Experts of a small language model: 20 experts in each of 10 layers.
Below are experts of layer 5 (counted from 0) of a mixture-of-experts language model. Rows are named router (the router's row for the expert), down (a neuron's output weights, with its number) and show model dimensions 0-79. Each number is 500 + 25 x the weight over its row's rms, rounded and kept within 0 to 999. Numbers have three digits each.
Before each expert's rows: a language model's description of what the expert responds to. This comes from a sample of Wikipedia text that the model never trained on.

# expert 9
It responds to: Capitalized nouns heading institution or event names, such as Records, School, Railway, Stadium, Festival, plus the second piece of personal surnames.
router:506483521500486513482545524528544496498487481485539493520546519478501523497534512516502494495543459476464548504530481438499469482498515480469551515494468472454497513439488518514533515521507537463502547550513500489495555480506501503523515497
down0:462490463516487527486469545500518516487496565420475421464532501503504580485514529504492548520491481522519468537546476499504514502450506498563494511497480545524501518509465502500521507529502516471507529480478513487500525507507532502519483482
down1:490474482531471492492512523513514507486502475541516482481486466518498527514514494475499526510510506509505480529504523482512452510524510508474501485516522438476501525481522560488494514533510479539494531490455533476503476509499487536479483519
down2:514491482493494514443504508510513507492482527523474475483468503477509496462475534501505431476501455509479537548460504491527477501437483473492508561480546469453542500504515487529519483508498479510506500503525509487497524479516475501526468536
down3:481499547524520533545563503473485483473471561526485555509512518519483463456469523512576539481546529499514495516519476511491518505524502475514482481536463520506513512466500462464506460532467536470512530500511523509447502513474491492508531496
down4:503450484480519526495502525525502463469538507556535490484500524503508443515514541486485497476532509489490497554489489531513498475486483476477498479483467505494488513491485526487526517442480493485506482482504540514485528473490472534497480457
down5:465525534499530449493474514499474470514537475504531535472515505506489455503500485514477495476461527463550513491507444491513521522516534482537489498489480489469470521492491541446486494503479506540522493485492485513527475520508478457489525501
down6:479486466466517499540548525480514486485477536533480500475559448483461520522488489483502479496547513514503498521450473526495460510506491534500536484526514462474486523480511497472511474531497523453495525485529456497507502490473506487532471556
down7:536470523442473492492505472508457475537508499475464511511477511503474464477511495490503496566482536478471507503500510483527474532466516475470477516520522477501478510514522531512494544496528492528515482472449481492497569528514490530476437528
down8:504515501469506505498500456455535532448558537491506498453473484483490485517504534531512476495547507500504512511495545530523508489480489518536504525536472454524477478539480495483508493511489500517520527533513485447498527479520524500513529515
down9:480522484490493491504485492533487485507498526497490494439504505514531504524528531481478485459498500514520490475489517467455497471525484504507475503490533473501497515445496513461496476465461485480531508479521496486540478517540504466503529480
down10:508478489476495535567464507545489505511519499473473536525484492487498426506501515485474520483513522491485516475496441509538480520466493542483478482507533476497502484462517580530503472525508491469513487534464461499503480495517519533479466447
down11:466518517500513496490495546505490503561476505544512513508516523527482475522468501534496524529472499492527504476521541506501519506497486542465500495462478483483463539519500459506545511495462468463507549494488502501533531495505481498495481465
down12:517555536492479465504460503504528470488506506476511516472481507470472445499510477439487514483506516570477540492496500541474473496474515512481512562496463484489478454479536492481492491446476511478498509476498496492539528511489494474484502514
down13:505504507546493486474477490532499498561505514522516492471471494497498416535533484455482512512558496490439499514495545515536465520507472491479508480521514506492478498470514576487508482485500493462507490505529496508499473503485525493501508521
down14:508496490448476488493495515543554522471475532491523505445448465507512498491557536514467499490479463524502503519497482485496491462482496468504483493508499538520473492483487535505543497460494505486518512483562544554539483490501496492505486502
down15:543503515492521494476481480501478501507531503474506457464481507477520537508468497529537542558494468533502529510512456461491490485463507523523527503543418527518449534508490400526474473501500497512560550468494502544527482513482487493485486581
down16:495497521479519544517503512508485519498526475462495471519474513499532530421517478527506484472514494498497514483520509461486539491500501507475483489489491512498485522533511439537525507479439517526512498506564545558535506489495512454546484536
down17:489522506472503480525509508508502451470551509511540538500471515564501463450483468439524494466485539517510472525503510530510560464517514544459495527478477492462508531450509515480545503461470495515532513446523514504518456462462484528494506539
down18:466527487498471503489443527455531527523504513463497478486488473531538481494535482473502499476545473531483491550531486493491559444533524494472524472485507504503468466460503509490445477472473490480506527472510532490495519504500531480519501553
down19:466511509457504512497538506481486480488525517506526487498520516477457449514470516517503509464470508479556487478476462510506545453518464508484507502455448480500455542509502500479486561523523528508508494502457512460528521544484515499519500517
down20:493519503462501496493508499463487469503499477549489499454447492489532559523497456519520535510473527527471464510473496468498495467536505462490516455555473503516441499489559447472480511496498514466500521471455492517526479476465481507491481516
down21:457494512499493514532464492491485506458510521498494513467469518537526526515502531496531518502503456516488503470519492512484530472516519514498504499477505533486492509502506446509468500516505494524526479508449504488456509473501479477464519503
down22:480522471547489510528517534478529520512495520510465460542551516501496516481491505503473503504488483515479472509489489503483451457468496492506531488484483507459529520519511489520480491489487476526488495470518491512512506529512460504512463478
down23:505509489474515485539510531534495496516497467452495509487538487494496563447487434520504475519528482481490520529542492469478499511500495460508507542491464506514500470521484564498491546516487547472475490507524503457505476495492477481509498516
down24:506497514521464502488499509542520557484530487473511463488493509480516552487501508517494441460489505523482502489526490523521520487468524486520434537490527439474502498537492458490524457529526504473486476566505478463486483506542489506474486496
down25:495483479510499535484523530506482485536459489505496522505548558502487499481466527495503485482491506495508513502512452484501501478450541530505473549489483499532458518530493505523533507502500493501506468478491485502504526526540480493511492491

# expert 17
It responds to: Seconds values in coordinates like 32″, LaTeX pieces like mathbf and subscripts, and astronomy terms such as JPL, MPC, Lemmon.
router:471509509514493516475480558548514496506491497474515518496565550527508524499494505514506519499479508491467531511489518447493493516522503465460534481472507473452494515473460516494518538502493541467502496524502484494516545478504478503531494450
down11:505518495457484508498520493461514520469497536519510503530473521521442494494523507465505527485476509512517529480474502525494522496511524497485502499538516495508547501539468466506483489457492481518493468503521495518473502524549472496490534489
down12:499457415497505486490484504521526495512508498510494499483457514487474507482513502508495515500520488493521459468515518482481538556492519477490527477456548496480479466497530513476520519478528502501487491454542496452524522510476519488505513547
down13:484570539512514470503491503445531509514521508488509436484503515547453525541534526533499468496464468529522493475508470499500517489462455507536536512521510476553568514500491488491512529478517507484498434499478524531505506497482513488500481491
down14:477446476489510459500506490539526478525518520521520524492546516541476506478501492501483487556545499478475472466528482487449514475474530495517528509478519500511552516476472543479497498487521542521495497491514500435486483507490507496447476504
down15:476453534500483514528533470483489506452512428502502475507506502500502548482492542487530533530511488475489496492503469520425509518494462509495532481513496519508517505471511494465471510487481474518539517510508477528523493534486485466519492556
down16:493501465500521470535479515521494514513535516531533464506486478499474505493469480495510522478508529480469482518488522467508495453481504482499441489481498523517482460487537478472499512536496498471475530532473494493497514546491466510526492531
down17:511515525475506480543518498485468510518509464486490452499511511496535438513498476473503539495520516487498483474508490502557458470493477468520468499495492524473504485536531501485543517541553499468474510502490520502507485526524524493444553479
down18:502522476509526501483487497497466517474472457507523507511485521512456486517519464503501479485484499504454519483476458515493517499503509498519512503482501493489506515469467504526532507455471511514507486486520536527501499458529489476506502475
down19:541471499531535535513513437503481475501514489503482471461497507512528470469482489508487524492490465516498544514494507476502489492510454515478534515510472511476463539456518524499499524485475503485494464504461530473499505465447534544492521491
down20:511474488455474477512452508553498501423505512523473485439437507461506481461511518471557504480519520507507493555507507528520496539536549515555452491501495496476515499481493489483476490491547538461489505454492463503472505516506500476503524534
down21:484478543530496445506494491522537462509475496516441485512505523505488467473497512505547474520483528532472506485498525469482468483480528496524462478480483490507496477530508536519439489486532523555531484506469512498469478483494462502516490532
down22:531491486495483457538502536461481493478491476457506459482472505485516562516520468476502496491522498521487531548504501489507504506484496537478413488506482442470500534479508507478481496499514545530554508486485449497505525467503520522490491482
down23:477558515496499485502517489554524509503472479571492474517482536475499494525486514505505538489528546510507489504533534460515519478507494477503469529508491516483496485476483508486503471508553489514516495497505485524531496498511533498511530526
down24:455490506481489520498503511456490459484478515495474492513485506482498493504488509555512480481524522511458508498485463470480526512483466511496524498537494464472472518517530480518464499543485485509500518516470499476531492485526480480482509541
down25:488530529504514516513513522539467519496508519499533524450517475518504496485526461493500507488485471488502503501505516487512548534536526492507503542477527453522499538517550466492482555498481504546513477486483535499501512489475473492547510499
down26:499467539526480490518476517483471522464465503510520528510520466510531489543507491494518494521478500484535482501514552522539528513500536467491452463523498482512446504510514537460464500530525526511526529544519552511512475474497531473493493518
down27:507542515459475477493525489507513471520467506493490478525481462505516469543490537474526493467529519496487508510509527486524498516509461518473506517482497492487522508517510503504483553481527471509454524464513538505516552435529476477523488512
down28:512468495456506518489528495504495495483509477513492508467511540521462536507478512503493524480521505442536478510486513493481472491505466492498490405508452531491479514498515480534466510535477493520519521527449479451474454448486496499510499528
down29:522455512495507547485512499522509510477516519467509489503545473506524569471499492498524506509496468488515496499553513503498483504531500492522511516549501456482512504517494522467461530504551533479485564451539455479496499496497487486543477545
down30:497495502493465473523516527504531523503502438493492518466512503514481475540461486484525499519516489504517504487500473501504513462459498499541481461489481508533549529521536500477508511504505489517495445474492549527472509510548504501503546466
down31:462490476483521527486499509521492508504529513471519468496488516526494472522495531485487478493511512506480535492507559480493469522519491509480429483501500509480468553485458508495492536480503425483504501489489513513471483512524485468488515480
down32:521516524467509536514490547509434519451485484510531487534522501513537536492521536476483491463461477516462491467508519453489515497490482465449446516487487510474552515497508508465511512495520505505482488515488518502515551495507524515503504483
down33:487498473515490506489515526463497492465467501484480468496505529499516517514512505572450476509493485518492519543508477480443509501490525464513495464485492510506469509468551503494485438475514523505502476483493529498502513484472470507493509520
down34:523495504499494522509500460532454523530456465505516482452488536498513521481531470482493498480494507482505483508498519511472447514472474525520483501487544436461494474505543458461524500520507502473494476510504459495562521502482519488484493504
down35:477507511494542497466528503477512508477497474467496498530480501477506499486444465486472496502490524434495470483494517498496504517484537497515497538539454493456484457499470521478488469519469528523515464547468504489479495499502519493463482504
down36:564506484527507476481458533464506529481496484502513485483493505487477490475492502550480528459525546490434505545522471528512483488514488489492498511521538527475526483465477532524524505504552503478494506496511487503525480485505538495488510505

# expert 14
It responds to: The word by, and pipes, scores and team or player words in sports articles and stat tables, such as 2–1, round, player.
router:469499516477501513496509530497509538498542534505500488511542510545504528476516536492527520510501498488482528480490507421504489530508498474488488525493506485463476455445458486539500519515489527519523538555518482480550532518549487482540508481
down0:436538499512493519503501537456496562501524496499516461518528492527488551505484572497461499495457490496522479465450489449498541477528508484500498525482462519515497509521476510526464481510475494488516480456520500457547496531508511496537485495
down1:477479445465543530483531538496499475477533506493511490535497528474506439456496497498529493508473486481528457458469509506534543549491494497515495456479527490505500509517484511487533467515521515540485534498494475497471468497525529482526515504
down2:514494529528525480489488457495481499478492524494492505566495506550541499483531450536490483467505477507499514495504486522484505533541509535499506427496532521490494501451492431517510451532473459503504531505461546468524498538487575512540561508
down3:494484522537536513500441468469485531490487456487494448504492501535512460493524539479458476453503503480473502524513518511516407499473532509476489514504446490476516500488533462483492507499491521500506493527507507455440495508501493500525523502
down4:483492496492480489467468507515494508499505496517511582489486524509493471505500490536498524476498513482497511501478506520498496505530470496474498487515454468504473479442502516462475516465487489487497505458486511505516491502516453537456474515
down5:475531487513518484511514478535494496527465537511518457477536533485525517506457543503458501506528471539495516494497510463453508518509516507501526482463515515474473517518525525522485504515545473470473511480543509542537498515483477518551455492
down6:523504533472473536516508529466467463521467543502469478498570500475479486513466449503543512487490467528484519500484473486480544519564523505513472465481454501473499530495480509499465477522545469495495464529493513504497451525466474538477476501
down7:512488437524505493480468482487551524453501513556483536520481556525516516538473510450501490520496473519526517489571476541488514463522528516521534475583478503459516503480472463496469501479524475451501493497505474498468503491514476521486506531
down8:524485554497496509488507502522529476498539495503503495490474481475499438507545491466485509517512521535469518528490516512509519468485465512507496496472507523573491502474464523486516508467504533476516479529495526533504494527517507482518521526
down9:492495476499544506485485511501507517593498502469513545541538522499460482507502495486468487479521501545477429529520519498537502530490481480500494500462502506488484475547482529502526487524476496527488536470511501505478512469483499460495447481
down10:476528475518506505517533553486479506495474484529475480518548469485494485539501460501473470527464496540507508516490542490495503504495466538509463493488520477493514468509492469496519524484540500506478462514506481509476487513502494517517489460
down11:500531500481540533510545504478558501544435465484475483515484510449537501495489461526515448503476500525474527523498482498525520522512545464506483507516527511500476486502478457519496547504480488508487544528526477529532487514503496506508477501
down12:531510486527494481484479522498467472496478477544499496481516501511508547492452472508533507450509513506486502460458502532469487533563532517448454491498486507486468496529511506520517494528478504482517499508489480456478529492531524503502528486
down13:479510497528498488509510521491514487496476542540463474488506472534515520491495533497507452501536484476499492492461478563504497501495498529488486466533511509495489522503499546528506459474506484514494482524497539494518527490507491432513520497
down14:502510503505496494481473477508520491518508517527476521524511527484513485493463461512496498515479469506537497532534489543536473517520524495502481491477464516521498484506499558498490538516464510509486491507518517480467490430535502501537568519
down15:480472476490506509494507487478548498506522481518514505492506485521485491508529478509490471448508521515470531493473509491486504493494494477488514503515471501486547476523550497535485497502492512523517487502477494517474499549532518509480499463
down16:502503504534522505490507510484509550507469485449471513519503488476499506524468499431478587544496484533499515499505492523482445513516509492521529531497521488538503489551501477485492509550563495433469485525513451513485491498457485540530437492
down17:472485504524477454526517503524495504459512486489491467538496485438456503490487495496442491524495517503478480477500485506531489509447497506446515464461560502509458480537487464487493471528525517510506518526533493505532500504524500508490526520
down18:502508508516504492482499517476478508477544516500517506475507491501521561509532502509460517516513506483547517434483517477527511507499494483504484499504518467473468485484498478505507506509507536502523454516498485500526495515505508498514501548
down19:504502499453461485525484512519490525481530511457536506471501513489479529527479458498520523472526525507521491493520483482487498517484521507517520548496487459490525523481492498555457467494493530481528543502539484490466525461497516482510526475
down20:505496491521472458511480483506523497507486516509501536508504554461495472526487491463505465477490543512448492541497526488469483501499512474471513524504475495454491499530504514438453487522519477505452507496502490507508476478491498536498491503
down21:513545511476450484498534531525482485484516519517499483496503500497501541508532552472509478487514523477501498460519534450486519515438494484485513514465512517505525492537459533535530477501520539459504507492508509505548480461487516494508526479
down22:470503488512520457526483519485556473497495526515487454506487531518491475481484532478525541516513513484511481495526462484534495489504531499472471483505486470532510456511501478491518447520513493489514525532484509490477559566525492457493497518
down23:467512494463498506496514507553550483485518494494527494532490510490501539484514474501464499474498532512517511442553544451492493474486513457543521546484482504511494495493480490511521497503508522491530517510542491507550446518518500496482536535
down24:517501458500498495508501525453531554470506494523512495514466524540506546475495464472486494516523468482534496466483501527543499500499484499504491485495488522510487545515498495548506476509502519495497503490515493511485501531509513515514481463
down25:507487505513512495507516507532497479509511465547513455493533471491532535525485528508486534460470519485501535518499543490465480527501497465521473510513484476475492497469515511425512500495536509484492515492489506493562503483513499504483479484